Below are experts of layer 10 (counted from 0) of a mixture-of-experts language model. Rows are named router (the router's row for the expert), gate (a neuron's input weights, with its number), up (a neuron's input weights, with its number) and show model dimensions 320-383. Each number is 128 + 32 x the weight over its row's rms, rounded and kept within 0 to 255.
Before each expert's rows: a language model's description of what the expert responds to. This comes from a sample of Wikipedia text that the model never trained on.

# expert 1
It responds to: First pieces of proper names and place names, often in tables or lists, such as San, Al, Ram(at), Har, Mor.
router [150 133  93 120 158 166 171 121 193 137 148 132 138 171 133 142 124 119  82 104 144 125 105 115 113 151 140 116 126 173 127 107 103 112  74  81  70 141 118  94 131  79 110 157 151 146 196  89 123 157 123 107 159  61 143 175 115 111 125 125 113  69 154  62]
gate0 [113 102 136 119 137 146 199  62 145  92  79 122 143 205 144 122  77 180 159 154 120 129  90 148 154  77 115 136 139 126  54 114 156  98 151 189 110 158  75 149 197 126 110  69 114  88 111 160 137 111 139 118  89 130 125 125 114  96 129 127 144 116  82  95]
up0 [132 151 169  86 122 117  71 117  82 122 192 104 152 141 160  92 159 163 155 117 123 157 107 155  85  78  92 168 106  85 146 171 155 120 200 152 101 113 104 118 160  92 126 116 136  61 123 153 118  98 101 197 109 100  84 112  71 143 157  77 103 116 145 140]
gate1 [145 178 148 104 133 161 130 126 144 131 121 128 163 107 131 129 154 128 149 101  93 151 150 100 167 108 155 108 109 134 178  79  34 109 137 107  99 158 157 135 129 129 120 128 104 188 137 124 111 129  63 118 156 131  83 174 123  94  89 148 131 130  51 115]
up1 [113 169  76  80 148 121 155 121 132 133  80 156  92 132 135 146 104 142  85 121 160 135 154 182  87 108 114 138 162 121 143  95 188 159 138 114 103 116 126 147 159 125 104 134 137 123 135 144  83 106 103 113 142 116  98 146 107 146 104 110  87 135 129 134]
gate2 [ 84 137  87 102 104 117 103 162 139 129  98 111 207 128 112 153 139 208  89 118 135 120 107 146 165 159 161 145 158 154  95 119  89 132 159 147  73 110 185 102 138  81 161 151 106 123 153 143  98 137 123 116 147 117  97  90  62 142 131 185 191 152 106 146]
up2 [155  90 211 161 175 151 153 167 122 148 174 110 110 154 127  75 127 120 133 119 197 118  88  68 103 202  98  89 159 124 158  99 176 121 151  99 139  75 166 113 110 114 163 155 132 143  99  96  99 142  87 146 111 147 103 131 112 141 181 133 176  68 152 116]
gate3 [104 149 139 175  79 178 134 138  87 163 138 106  95 148 106 146 136 174  96  97 193 130 163 137 136 149 126 185 155 180 162 175 163 112 126 134 142 170 162 136 105  78  96 187 181 121 143 151  82 133 152 178 114 120 153 144 166 153 110 165 163 147 134 120]
up3 [165 138 149 133 108 120  86  93 114 157 123 105  92 190 136 130 128 170 174 188  86 108  96 121 101 136 144  78  65 138  94  96 161  92 133 150 141 122  92 124 137 148 150 107 157 147 125  60 111 142 107 125 127 162 145  79 137  97 157 109 176 142 149 170]
gate4 [134 101 157 175 127 130 184 127 208  83 121  64  84 148 108  66  92  82 161 174 160 136  73 132 123 141 145 144  94  46  96 133 103 141  88 192 112 196 176 101 144  88 155 140  91 118 103 108 158  40 172 105 154 130 104 119 111 127  97 141 113 161 107 116]
up4 [174 134 104 206  59  71  72 129  90  99 140 154  95 117 132 152 147 116 150 130 146 127 154 192 110 131 156 121 158 107 145 182 130 123 125 179 109 114 152 121  77 130 158 120 148 114 123 172 132 105 192 115  99 160 124 195 161 194 157 195 101 123 148 112]
gate5 [129  65 109 153  97  79 100 111 172 138 151 142  92 186 124 137 119  95 158 127 136 195 192 149  92 133 162 165 145 161  78 114  97  87 171 168 189 102 107  87 104 118 157 109 109 121 169 165 154 115 178 115 100 191 105 104 136 101 130 146 132  91 112 145]
up5 [ 31 126 133 124 164 138 148 129 160 120  92 116 157 197 133  95 169 166 138  83  46 126 162  87  59 114  98  87 143  75 159 147 109 121 148 171 153 158 148  92 111  75 133 195 150 131 128  68  59 121  90 111 102 116 116 188 121  97 165 106 124 126 130 106]
gate6 [142  81 102  82 199  99 158  94 146 123 160 108 167 128 175 172 109 143 126 117 129 166 157 134  77 139 146 112 142 182 109 122 119 143 123 123 130 165 167 140 131 124  71 150 190 104 163 170  93 103 113 145 135  80 181 132 142 122 169 180 106 150 124 173]
up6 [135  91 127 135 127 149 177 136 119 122 149 109  82 123 124 107  93 153 102 138 199 122  88 103 109 172 162 117 169  71 108  84 131  83 129  98 156 143 151 146 156  92 169 173 117 101 144 128 127 104 118 135 102  99 106  85 137 138 148 120 123 146 168 156]
gate7 [ 90 101 123  88 215 148 132 104 107 102  79 188  49 121 118 110 135 155 119 106 155  63 164 145 137 116 139  86 151 121 147  88 117 146 156 147 115 158 106 122 141  87 128 162 111 196 219 141 111 162 137 182 142 113 124 178 150  84 111 174 127 176 160 162]
up7 [111 111 178 151 111 139 162 114 115 139  70 102 148 157 115 183 146 157 187 143 110 104 118 130 108 160 165 161 143 130 120 137 131  77 151 118 142 141 137 165  62 153 152 166 187 187  99  63  92 128 149 110 101  77 115 117 145 152  73 158 155  74  94  98]
gate8 [ 86 112 191 150 119 148  94 146 125  82  97  70 163  84  97 152 121 160 168 141 112 205 133 159 114 120 138  97 125 134 173 172 146  72 160 116 106 110 167  93 120 104 157 121 172  91  90 128 111 100 115 140  65  76 136 145 152 103 182 151  80 114 163  97]
up8 [128 110  97 187  89 135 188  87 188 113 149 108  95 158 159 170 102 173 131  77  74 160 156 104 150 109  85 163 147 129 162 142 156 139  64 121 125 141 159 181 122 143 195  81 143 116 151 121  71 145 102 185 119  74 157 111 159 125 150 156 124 176 102 135]
gate9 [159 198 211 116 160 187 116 150  82 129 147 154 107 167  89 170 139 162 175 110 158 126  84 163 139 127 138 142 169 118  57 104 108  92 136  74 132 110  96 146 122 117 172 140 133 117 139 154 143 156 162 189  86 164 159 124  92 126 126 115 181 148 152 169]
up9 [ 88 185 179  73 107 143 118 179  88 153 122 119  99 131 153 108 118  97 140 130 104  86  99 132 161 175 162 188 102 136 122 152 158 126 191  44 119 145 130 147 167 152 141 100 163 120 143 150 102  71 149  68 132 166 116 154 169 108  91 120 142 183 104  95]
gate10 [163 147 135  86 172 112 121  85 174 189 125 178 140 178  81 118  83 131 119 114 170 131 134 117  99 104 113 147 104 134 127 126 149  97 113 164 101 204 114 126  59 158 127 103  98  99 142  82 112 152 135 147 106 142 112  94 121 133  76 133  72 149  85 104]
up10 [115  89 163 114 102  90 197 168 136 112 147 119 148  93 142  85 128 110 151  79 120  97 112 135 190 117 127 117  90 147 124 103 146 109 160 124 132 143 102  98 160 180 110 151 151 123 117 149 158 109 128  83 113  83 103  90 155 109  69 159 135 113 156 161]
gate11 [ 72 143 115 115  96 115 114 118 119 125 158 105 117  82 133 145 177 189  51 158 165 148  85 208 133  98 120  74 100  91 115  72 100 105 135 114 205 125 133 189 143 109 149 142  85 131 143 168  89  98 110 163  97 161  54  62  78 114 117 105 107  96  95 149]
up11 [ 99 127 124 143 161 156 157 117 139 113 145 110 132 158 168 117 114 162 105 121 136  89 139  87 133  68 150 174 101 130 140 110  72 159 148  95 203 105 107  72  80 147  87 121 120 163 167  91 139 135  66 136 126 130  51 125 102  90 132 148 123  75 179 118]
gate12 [122 105  88 167  85  78  96  42 108  79  69 148 166 112 149  99  75  96 141 148 117 130 168 131 161 148 102 171 163 181 155 150  98 128 146 132  92 112 179 152 177  66  83 154 165 143 193 213 103 143 166 153 191  93 113 156 112  94 129  84  95 126 126  90]
up12 [114 110 100 103 126 201 122  62 106 181  90  99  39 150 163 173  89 125 167 125 162  68 131 167 166 179 165 143  69 180 125  73 131  84 160 132  83  94  98 134 109 120  76 114  72  86 143  99 156  98 134 105 189 118  83 100 131 172 127 159 112 204 143 132]
gate13 [142 119 104 154 106 101 151 118 121 169 129 151 130 132  74  89 117 180 100 148 101 109 132 148 143 154 136 141  76  93  97 113  99 104 153 104  76 170 156  92  62 121 153 131 153 144  97 129  84 123 133 151 106  83  98 134 110 160 113 131 113 111  96 152]
up13 [ 61 120  96  99 114 141  70 144 166 117 139 114 168  58  94 101  87 142  82 171  97 129 126 109  93  96 128 140 147 164 124 136 122 138 110 120  95 179 116 128  80 125 135 139 114 207 170 200 122 109 125  77  94 154 140 121 143 118 143  88 167  90 100 205]
gate14 [ 81 127 147 150 122 144 121 117 142 155 132 101 113 120 191 132 136 180  95  97 125 205 123 122 138 145 134 171 146 124  92 133  55 150 159 147 130 159 109 135 152 154  87 134 123  87 106 106 168 143 170 158  95 143 118 130  76 112 163 130 172  80 173 114]
up14 [117 137  87 176 150 134 143 111 197 131 116 141  90 139 120 138  79 158  96 111 125  63 118 211  97 100 179  91 145 126 141  72 133  76  67 104  65 149  95 134 133 113 136  98 135 109 177 115  81 121 129 140  97 103 103  97 130 105 153 135 131  96 123 109]
gate15 [125 149 170 105 168  83 102  95  75 137 168 111 142 155 133 107 182 131 127 134 143 211  96 125 128 117 123 114 141  71 150 129  92 100 109 106 149 128 127 169  64 130 165  77 127 134 179 163 119 150 108 109 125 138 185 132 197 109 121 172 144  92 157 162]
up15 [122 148 115 165 104  68  92 167 150 110  94 134 157  70 126  81  79 149 166  91 142 104 117  95 134 172 117 121  67 103 114 181 209 124  98 195 164 124 109 154 104  70 180 111 111  68 120 136 148 134 155 143 120  82 126 140 105 137  78  59 102 182 105 117]
gate16 [119 151 156 113  85  94 105 146 147 124 106 122  83 171 158  82 156 216 159 130 141 129 146 151 127 120 107 152 142  94 145 119 119 158 172  87 112 146 167  60 158 166 103  90 121 190 159  85 118 151 135  90 104  89 140  99  82 155 132 158 161 122 155 131]
up16 [144 161 120  73 114 128 100  74  96 145  68 153 116  53 162  76 155 109 108  73 108 146 142 129 135 183  87 133 144  80 136 136 137 137 157 152 130 158 169 190 123 152  76  37 101  90  90 118  94 144 138 133 145 101  97 113 172 161  87 129 154  78 137 181]

# expert 9
It responds to: Prepositions such as for, with, by, at, under, against introducing a noun phrase, e.g. named by, overrun with, aforementioned.
router [ 96 133 134 104 158 159 113  66 161 143 130 150  88 127 122 123  87 109  85 129 140 119 125  92 126 127 172  86 113 133 100 136 156 121 117 157 120 169 141 129 138 109 118 126 145  99 193 128 156 110 135  79  99 102 133 129 128 146 205 123 153 133  98 125]
gate0 [108 113  81 159  94 170 144  83 209 148 129 140 109 109 170 159 108  35 145 160  93 136 131 131 112 123 110 130  97 160 128 135 198 146 133  69 151 102 111 102 127  86 163 130 106 134 179 164 126 118 127 153 149 110 177 133 142 149 128 120 151 103 118 118]
up0 [155  89 134 210 109 147 108 135  87  92 179 195 161 100  84 128  57 173 119 135 132 104 123 113 133 104 143 110 129 155 123 158  87 166  88  89 150 156  99 171 100 161 151 132 162 145 138 109 144 128 119 119 152 134 140 151  78 116 135  91  80 149 174 115]
gate1 [180 139 155 125 119 121 173 119 116 113 125 154 148 169 164 139 128 102 158 118  67 116 141 119 129 181  86 114 140 161 161 137 134  87 144 167 119  97 167 109  50 102 120 210  97  80 140 145 120 102 173 125 124 102 112 124 146 178  97 124  95 130  86  80]
up1 [113 150 152  99 180 114  43 133 147  89 144 132 108 141  68 122  97 131  95  98 162 124 172 158 151 112 129 131  45 195 120 131 172 137 173 147 119 181 128 132 143 141 148 131  86 124 138 228 189 147  92  78 172 131 135 100 136 137 132  65 110 112 137 143]
gate2 [128  71 145 145 129 164 113  81 138 106 120 130 126 153 165 189  84  94  81 171  79 117 125 153 110 101  57 132 110 165 142 114  83 145 145  82 163 165 104 185 114 143 167 107  84 156 152 132 122 172  67 142 196 149 172 109 170 116 144  82 126 161 129 121]
up2 [116 171  96 116 124 101 154 162 118  94  51 117 157 211 111 104 150 124 119  59 200 112 135  62 183 113  97  91  91  77 121 159  56 101 156 129  91  99 148 167 149  83 105 133 139 106 116 121 137 179  95 102 185 143 100 148 162 106  82 167 141 104 167 110]
gate3 [127 156 152 108 134 113 120 138 123 138  84 128  96  99 160 116  86 154 178 139 163 118 136 156  87 160 131  96 104 132  96 152 135 111  98 163  82  92 149 138 122 134  68 124 155 135 198 161 148 163 158  69 154  59 133 163 164 134 142 144  99 153  77  89]
up3 [124 111 105 162 159 145 134 157  95 109 145 142 107 157  98 118 110  88 139 107 148 115 100 111  95 178 116 141 149  93 109  92 102 143 126 147 169 146 170  90  81 102 188 123 151  91 126 139 181 132 125  88 121 141 145 100 124 167 150 148 141 143  94 186]
gate4 [119  94 202 135 144 121 117 134  94 140 142 105 126 117 166  94  92 139 133 157 131 148 129 113 134 120 134 111 121  97 119  93 112 101 137 148 147 122 145 122 148 159  99 122 124 137 164 174  71  60 149  79 151 159 119  94 106 180 154 132  80 126 134 191]
up4 [ 83 115  97 181 130  69 122 121 127  92 192 114 116 141 160 135 113 175 133 167  90  85 154 181 187 160  99 133 153 129 158 115 120 160 168 114  93  95 138 143 154 118 126 143 115 144 171 131 120  89 160 152 165 167 105 129 126 101 134 165 184 136 105  99]
gate5 [192 141 147 159  83 130 126 140 130  80 173  83 174 112 164 171 104 114 104 146 167 137 132 125 132  89 153  98 164 150 159  95 158 145 141 114 107 122 121 144 122 106 131 109 127 154 139 134 185  73 160 111 156 138 154 146 126 137 111 114  94  47 150 121]
up5 [114 131 170 151 122 175  93 100 139 107 176 134 121 142 137 142 129 113 164 120 108 121 121  85 104 171 133 146  71 131  62 138 133 166 101 137 112 204  35 126 130 138 176 143 108 145  99 142 156 128 116 137 175 118 141 171 118 120  90  66 142  69 134 113]
gate6 [170 103 116 131 177 127 121 138 114 144 139 119  99 164 135 116 129 113 148 146 151  93 130 112 129 122 111 132 105 120  75  98  79 145 145 129 100 107 149 186  98  73 132 129 130 159  97 135  99  66 130  57 193 107 133  92  98  99 135 143  96 120  79 174]
up6 [135 167 145  84 149  99 107 159 185 124 100 125 195 144  75  99 181 101 121 134 139 160 108  91  82  56  72 164 153 156 123 131 124 139 146 167  86 125 131 124 144  40 111 122 188 105  47 162 111  88 147  66 114 138 158 121 144 163 195 141 131 191 146  87]
gate7 [148 142 188 139 104 109  89 140 162 106 144 150 154 100 105 132 178  81 113 143 127 142  88 119  67 174  87  73  94 139 118 136 196 124 147 165 168  69 176 128 192  82 174 136 155 146 146  79 141 115 155 181 141  72 152  62 100 163 161 120 139 134 139 129]
up7 [164 106 119 137  90 157 173 159 170 142 170 103 118 101 134 132 119 142 140 105 201 123  79 146 122 112 137 150 157 111 132 156 168 158  95 145  92 126 127 114 144 111 106 131 140 133  78  74 118 120 152 131  74 105 105 164  72  81 166 116 105 171 120 129]
gate8 [ 85  52 129 148 122 113 120 173 117  85 142 187 152  68 115 148 106 114 118 103 145 156 141 128 124  65  92 154 128 207 156 164 106  96  97 138 151 137 155 140 157 143  75 109 166 179 151 127 126 160 142  81 183  88 113 103 170 114  82  85 157 182 150 164]
up8 [137 122  69  73  96 125 106 125 142  36 114 150 148  83  78 187 136 164 132 181  84 178 118 125 113 138 134 132 109 115 151 123 174 150 130 115  97 120 139 112 114 131 139 148 108 124 134 167 109 118 150 155 143 107  84 118 141 143  46 106 151 126 105 161]
gate9 [134 156 206 128 101  99 134 103  80 131 164  75 135 144 134 105 130  68 156 165  94 190 115 100 135  79  79 115  97  71 156 168 105 125 127 162 126 116 102 142 146 123 183 153  68  79 151 156 109 121 119 136 162 149 154 149 148 145 156 139  97 192 133 108]
up9 [127 189  89 160 162 140 140 113 144 172  98 139  54 136  72 142 184 146 101 127  57 122 161 120  86 122 164 167 113 176 114 146 142  64 102 120 158 129 127 159 162  50 118  84 123  58 136 140 115 195 155 147 102  86 119 124 160 223 105 165  83 135 139 152]
gate10 [ 89  54 113 133 132 130 172 175 163 156  77 154  84  80 153 125  77 138 143 189  60 137 181 138 106 140 125 168 130 168 141  81 129 133 137 125  46 135 132 117 110 119  67 134 131 169 123 129 110 186 163 147  69 153 122  70 166 122 164  84 150 122 125  76]
up10 [138 140 114 168 103 136  90 114 203 113 133 120  88  95 153 121 148 108 166  85 129 110 130 142 130  96 126 186  97 121 165 125  85 110 101 104 108 106 129  92  60 116  99  79 146 113  74 114 134 113 160 112 136 128 108 184 117 124 129 123 177 136 201 125]
gate11 [117  88 118  84 116 149 137 131 126 108 155 115 133  63  88 121 108 152 159 153  78 165 105 154  97 110 145 101 127 107 154  93  79  89 162 117  97 109 104 122 153 138 134 172  93  89 115 154  85 108 182  95 156 123 205 114 171  89 182 160  58 143  76 105]
up11 [146 120 112 107  82 121 175 133  93 130 134 130 102 125  82 113 179 132 157 114  97 107 121 141 133 187 139 120 151  95  85 169 145  84 112  95 195 135 169  89 135 104  68 150  94 145 100  85  97 112 143 139 123 130 133 135 121  90  55  92 137 111 163 161]
gate12 [164 133  94 145 157 177 120 122 131 125 140 101 150 151 163 150 127 114  81 158 129 109 139  83 122 119 105 120 143 173 125 107 136 136 193 109 207 160 157  76 130 161 169 141 121  97 199 141  79 120  72 167 124 135  76 131 109 147 103 117 140 119 142  82]
up12 [108 141 135 147  88 195 128  48 127 156 132 191 159 154 173 179  80 104  98 131 154 142 105 109 134  97 129  74  93  79 135  84 130 124 154 195 106 142 111 122 192 138 148 173 120  64 132  92 155 126 126 128  94 104 156 176 111 122 149  89 142 139 109  95]
gate13 [106  95 112 157 105 183 126 141 137 138 136 124 193 115 133 132  86 140 112 146 100 144  92 149  97 147  80 104  85 121 116 178 176 172 109  75 118 155 108 136  97 155 146 130 130 146 105 103 118 113 120 135  96 134 144 104 120 126 130 148 155  51 146 119]
up13 [184 121 143 172 107  94 115  48 148 139  94 152 112 122 120 104 142 125 166  51 160 118 178  78 137 138  98 160 174 166 136 154 113  98 146 151 108 129 108 104  12 110 195 159 112 124  92 150 103  65 135 118  72 119  99 129  99 122 118 118  87 146 176 186]
gate14 [123 131 133  85 125  80  82  92 128 103 149 106 154  96 121 137 168  92 122 130  82  52 156 144 163  96 122 139 139 158 134 129  68 123 122  84 177 118 154 105 188  88 122  61 164 136 139 138 112 111 186 113 141  88 145 115 115  92 146  77  69 119 126 149]
up14 [ 90 147  97 132 184 121 151 108 102 107 127 197 136 113 142 151  47 128 172  98 114 128  98 133 111  98 118 107 122  68 159  97  85 144  79 179  80 153  73 147  94 168 166 131 130 144 119 113 139 161 158 105 114 128 193 124 188 101 105 126  89 111 182 173]
gate15 [139 162 196 126 103 186 139  85 116 137 166 194 129 135 169 142 161 193  75 177  87 120  76 101 137  65 121 101 107 123 151 155 126 126 127 123 110  95 131 180 140  74  66 133 146 182 155  99 120 120 136 139 108 106 137 126 174 111 115 125 151 168  91 111]
up15 [128 136  81  96 129 160 115 156 125  97 138  90 170  84  72 126 103 186  84 113 104 131  87  98  93 106 174 128 124  93 191 126 143 145 110 125 102  66 165 125 116  66 153 187  87 111 184 173 134 136 146 115  80 124 141 119 168 136 151 117 138 189 168 119]
gate16 [134 132 187 140 154 101 112 153  72 187 177 155  92 112  69 137 131  89 172 132 144 134  93 114 106 132 129 121 129 103  44 168 115  91  98 131 102  92 108  59 107  83 139 117  85 170 102  50 128 104 118 115 167 193 116 133  62 144 136 115 117 126 183 187]
up16 [176 154 172 152 132 119 104 147 168 148 133 163 163 205 122 142 155 151 108  84  73 142  66 118 127  53 131 181  94 111  98  99 146  85 102 153 136 102 160  96 132  73  63  84 173  96 107  90 136 135 103 157 118  98 103 187  69 158 107  97  95 104 155  82]

# expert 52
It responds to: First words of titles like In, On, Al, plus LaTeX backslashes and non-Latin script bytes such as Cyrillic, Bengali, Japanese.
router [187 162  90 106 118 126 156 107 145 160 111  80 105 134 139 154 139 119 124  91 138 126  89  46 157 114 174  42 169 174 106 110 108  87  94  87 123 147 146 155 139  96 110 102 159  99 133 110 125 179 105  80 134  73  96 163 104 151 101 124 127 116 201 149]
gate0 [145 192 142 180 113  93 193 108  85 103 124 139 108 127 115 174  86 132 139 136 211 108 140 123 136  69  97 208  91 131 199 137 137 134 132 108 141 109 152 149  95 163 109 164 112 161  95 144  63 134 166  96 102 140 144  51 125 153 155 130 149 123 166 128]
up0 [135 159 174 136  93 167 170  81 121 139 207 162 109  63 143  95 127 128  72 112 149  95 146 121 128 133 154 124 101 155 118  40 100 153 187 167 114 145 168 136 126 163 134 183 170 144 134  85  69 116 131 152  92 147 174 155 152 120 116 124 116  56 147 121]
gate1 [148 111 109 157 155 169  76 115 176 154 137 160 156 145 104 147 210 148 140 110 164 129 170 120  69 150 122 165 151 148 123   7 105 122 101 156 159  77 162 163  88 126 184 117 110  90  75 127 161 111 168 194 137  72 148 158 151 151 152 166 109 115 160 119]
up1 [ 68 157 115 106 103 142 119 170 130 156 170 155  86  78 107  97  94 114 193 134 128 104 182 100  84 151  92 114 128 128 162 143  94  87  83  95  86 109 113 149 167  95 135  81 133 111 188 137 152 131 101 133 114 144 155 161 168 146  69 125  97 122 130 191]
gate2 [218 151 139  85 135 117 113 145 171 159  69  91  66 182 138  93  97 115  95 138 171  94 100  81 107 111 153 142 110 150 123 120 172 101 120 142 126  82 153 176 171 144 127 171 150 164 158 144  89 119 130 130  78 160  85 194 115 141 191 113 106 159 120 137]
up2 [133 119 133 167 110  94 130 161 117 150  83  60 159 151 116  65 121 220  99 128 132 153  84 139  88 154  89 143  99  40 129 179 136 155 139 135  79 180 122 108 150 167 111 125 135  85 149 111 138 112 116 131 116  96 181  86 104 147  74 200 120 148 166 136]
gate3 [175 146 147 130 165 201 174 118 129 104 117 144 121 148  81 138 139 106 114 131 156  94 140 143 167 155  69 136 120 122 114  99 140 169 128 146  64 157 129 100 161 117 150 182 115  63 109 117 134 109 142 114 102 131 153 160 178 156 179 141 150 153 100  74]
up3 [138 136 161  82 183  91 100 111 159 175 116 112 113 126  93  46  86 153 137 157 128 168  68 123 154 144 134 130 208 143 104 123 124 164 129 110 150  82 154 108 151 177 157 154 122 142 162  91 133 136  81 113 130 130  65 113  56 152  58 126 173 154 101 179]
gate4 [138 141 151  90 121  70 102 147 121  77 122 119  65 226 107 135 112 128 136 129 146  91 105 154 158 112  95 148 205  81 143 118 114 147  99 166 111 160 188 144 126  92 122 148  80 182 141 112 176 119 136 137 129 136 132 173 180 163 104 143 145 153 128 109]
up4 [140 104 112 144  64 110  80 123 158 163 127 174 115 141 142 131 186 121 138 110 106 136 105 108 166 127 145 194 154 178 126 109 140 149  68  96 131 108  98 144 121 109 127 171 127 105 161 138 140 176 100 154 185 105 112 139 121 160 102 103 123 118 107 157]
gate5 [175 135 127 100 191 124 171  61  98 129 114  84 112  93  82 100 145 167  90 139 138  73 137  82 150  99 198  35 144 138 181 147 137 136  81 105 134 106 115 141 110 101  91 156 129  89  47 107 122 134 152  90 151 120 139 113 110 119 142 128 182  85  85 165]
up5 [123 127 180 162 105 123 131 149 122  63 169 131 175  95  45  97 151 150 113 181 135 104 109 139 132 146 169 130 145 102 166 150 110 132 126 166 191 134 149  95  90 128 109 137 143 133 125 119 100 183 168  61 137  99 130  83 129 102 216 138  69 168 137 135]
gate6 [121 110  73  98  63 108 102 133 137 161 131 123 155  94 212 131  78  97 119 149  94 154 153 118  91 135 159  93 162 145 144 146 181 124 126  94  96 101 136  89 124 114 160  82 167 141 179 143 130 127 115 149 140 131  51 146 129  69 173 145 138 110 132 164]
up6 [187  94 116 122 158 202 144  98 138 110  97 118 110 118  89  65 114 158 145  97 144 116 171 141 130 137 126 124 128 135 146 120 186  89 146 125 119 181 187 193  81 103 181 111 127 145  74 108 124 152  74  97 110 118 126  79 155 122  97 132 136 120 150 161]
gate7 [165 166 184 132 142 146 121 144 104 122 115 173 109  93 144 135 152 145 117  93  89 114 120 135 162  97 137 141 111 158 184  94  84 116 115 157  91  88 139 100 108 127  76 160 116 135 142 144 122 145 126 103 129 173  62  87  93 143 142 142 131 130 138 157]
up7 [139 107 132 157 159 173 115 142  90 123 147 107  92  74 178 157  51 175 129 114 100 119 108 107  87 109  92 222 103 117  76 112 124 110 169 136 109 149 131 175 164 112 104  93 108 151 132 125 129 159 142  98  96  62 154 212 159  97 130 132 102 104 162  69]
gate8 [ 96 174 164 134 124 170  83 113 106  83 126 111 112 102 145 155 162 131 126 161 114 144 137  77 125 162  88 143 118  85  94 197 188 135 167  66 110 141  98 159 166  85 145 164 160 153 150 143 121 142 123  84 103 107 171 117  85  94  44 134 129 159 110 153]
up8 [166 142  96 138 202 152 158 149 146 147 186 126  82 105 156 165 159 187 169 148 153 139 152 146 159 153 162  74 133 115  85 121 110 117  92 124 149 111 113 166 110 132  89 161 114 105 122  69 163 184  56 138  94 147  98 142 111 129 122  90 142 115 136 131]
gate9 [138 191 174 106  87 161  98 185 114 117 123 120 131 113 134 196 110 120  88 196  95 153 129 122  89  97 177 125 151 125 129  53 114 136 105 127 145 180 201 158 169 130 167  94  36 122 154 113  88 127 139 119 160 113  65 148 133 136 155  70  80 180 139 133]
up9 [148 150 133 110 108 188 101 107  79  81  85 137 181 185 149 181 108 125 160 162 111 155 128 178 109 124 101 128  87 166 185 120 147 101 167 153 151 100 140 178 156 148 125 141 113 105 107 128 160  94 101 129  71  99 141 131 171 154  81 104  69 105  97 136]
gate10 [189 110 118 128 175 141 189 148 171 126 168 143 162 175 143 147 126 138 136 138 124  91 108  65 118 158 127 175 172 128 123 149 185 146 136 145  97  66 128 123 151  95 149  97 127 146 133  89 134 129 134 189  87 161 113 152  70 168 105 101 112 109 126 108]
up10 [115 140 130 135 102 142 124 148 150 186 138 123 137 121 176 149  84 127 139  94 159 122 129  97 128 158  90 116 147  79 113  95 118 159 188  85 146 183 113 134 160 158 134 126  87 131 157 125 133  90  97 207 188 153 134 114 135 148 187 159  91 149 120 143]
gate11 [155 196 119 125 171 157 126 135 101 169 170 150 108 119 120 101 110 141 131  73 162 102  94  73 114  65 163  78 104 151 165 126 156  89  86 156 135  95 107 130 148 164  82 181 138 161 165 131  95 119 132 131 113 157 124 156 123 113  92  87 148 223 170  88]
up11 [127  98 110 119  88 123 137 108 123 154 163 129  55 141 115 145  94 169 189  96 149 106 134 152 112 134  61 193 167  93 153  95 137 132 155  75 173 105 164 131 144 121 132 148  92 105 115 120 157 134  96  95 113 133  98 167 105 169  82 140 140 156 145  67]
gate12 [149 170 104 186 198  96 147  79  90 151  93 182  95 123 136 133  72  94 161 157 139 133 136 109 114 180 180 130 124 110 108 119 100 140  81 154 152 140 124 128 100 126 113 163 151 146 132  80 117 142 140 168 186 109 112 146  68 108 162 138 160 178 169  79]
up12 [149 163 111 158 136 142 163 108 143 132 126 120  96 176 116 106  78 136 158 119 161 137  77 118  74  66 131  84 117 119 135 125  78 132 119 161 163 150 129  98 126 121 165 154  98 149 167 116 176 165  74 139 137 149  97  87 129 125  73 111 135 103 128 120]
gate13 [109 140 130 116 123 175 152 145 119 108 135 119  99 123  84 114  96  64 138 177  85 103 149 121 140 171 160  73 146 125 116 172 137  84 145  86 137 130  99 117 115 156 125 203  78 137 114 194 163 132 127  94 188 113 142 128  97 176  73  97 112 106  75 123]
up13 [108 123 125  98 122 189 130 112 112 117 155 121 100 106 120 186  76 102 145 143 112 163 108 181  76 155 147 132 145 137 110 131  74 144 120 119 125 152 171 138 106 139 156 140 156 158 130 136 154  67 158  40 173 107 185 121 148 113  97  88 139 156 114 119]
gate14 [169  92 134 121 110  98 103  90 124  97  87 117 114 127 179 169 145 165 126 138 121 137  90 119 124 150 132 126  79 141  61 117  95 141 149  74 113  85 134 153  57 162 129 185 123 137 167 128 186 146 149 132 156 152 137 105  53 102 163  99 137 120 153 107]
up14 [138  54 113 141  91 102 143 150  99  99  79 144 109 158 169 125 100 170 119 159  89 151 176  59  71 136 200 107 137 139 112 161 131  89 123 103 135 176 132  64 169 122  78 177 119 172 149 121 219 138 153 112  72  93 187 122 184 161  89 112 124  93 164 140]
gate15 [126 138 128 151 123 109 117 109 154  84  65  73 113 152 157 112 125 104  99 140  72 102 134 132 120  59 134  80 118 149 137 134 118 124 102 112 136 101 143 123 146 108  62 134 143 109  84 113 118  99 126 123 129 115 166 146  90 156 173  70  99 113 170 128]
up15 [208 186 134  93 164 125 125 137  72 113 153  95  87 137  68 132 123 132 101 172 121 118 146 141 169 113 156 137  94 192 135 104 162 143  80 103 133 128 121 131 180  85 126 156 119 169 141 136  74 146 104 136 136 130 145 152 136 127 102  69 172  99 221 101]
gate16 [181 121 163 125 129  51 104 130 147 126 110 128 181 164  83 171 120 132  55 134  79 133 131 178 134 174 120 165 142  79  93 139 120 122 168 139  99 165 177 131 114  69 163 132 121 123 144 152  51 213  63 108 144 108 177  86 113 130 119 109 151 131  80 144]
up16 [148  89 115 157 111 121  73 135  67 117 132  77 150  98 158 167 135 113 171 107  91 154 124 155  85 153  87 161 153 175 101 117 133 105 134 166 151 103 111 129 187 158 132 142 181 111 153 149 101 129 167 150 115 137  95 181 103 138 151 171 121 151 110  98]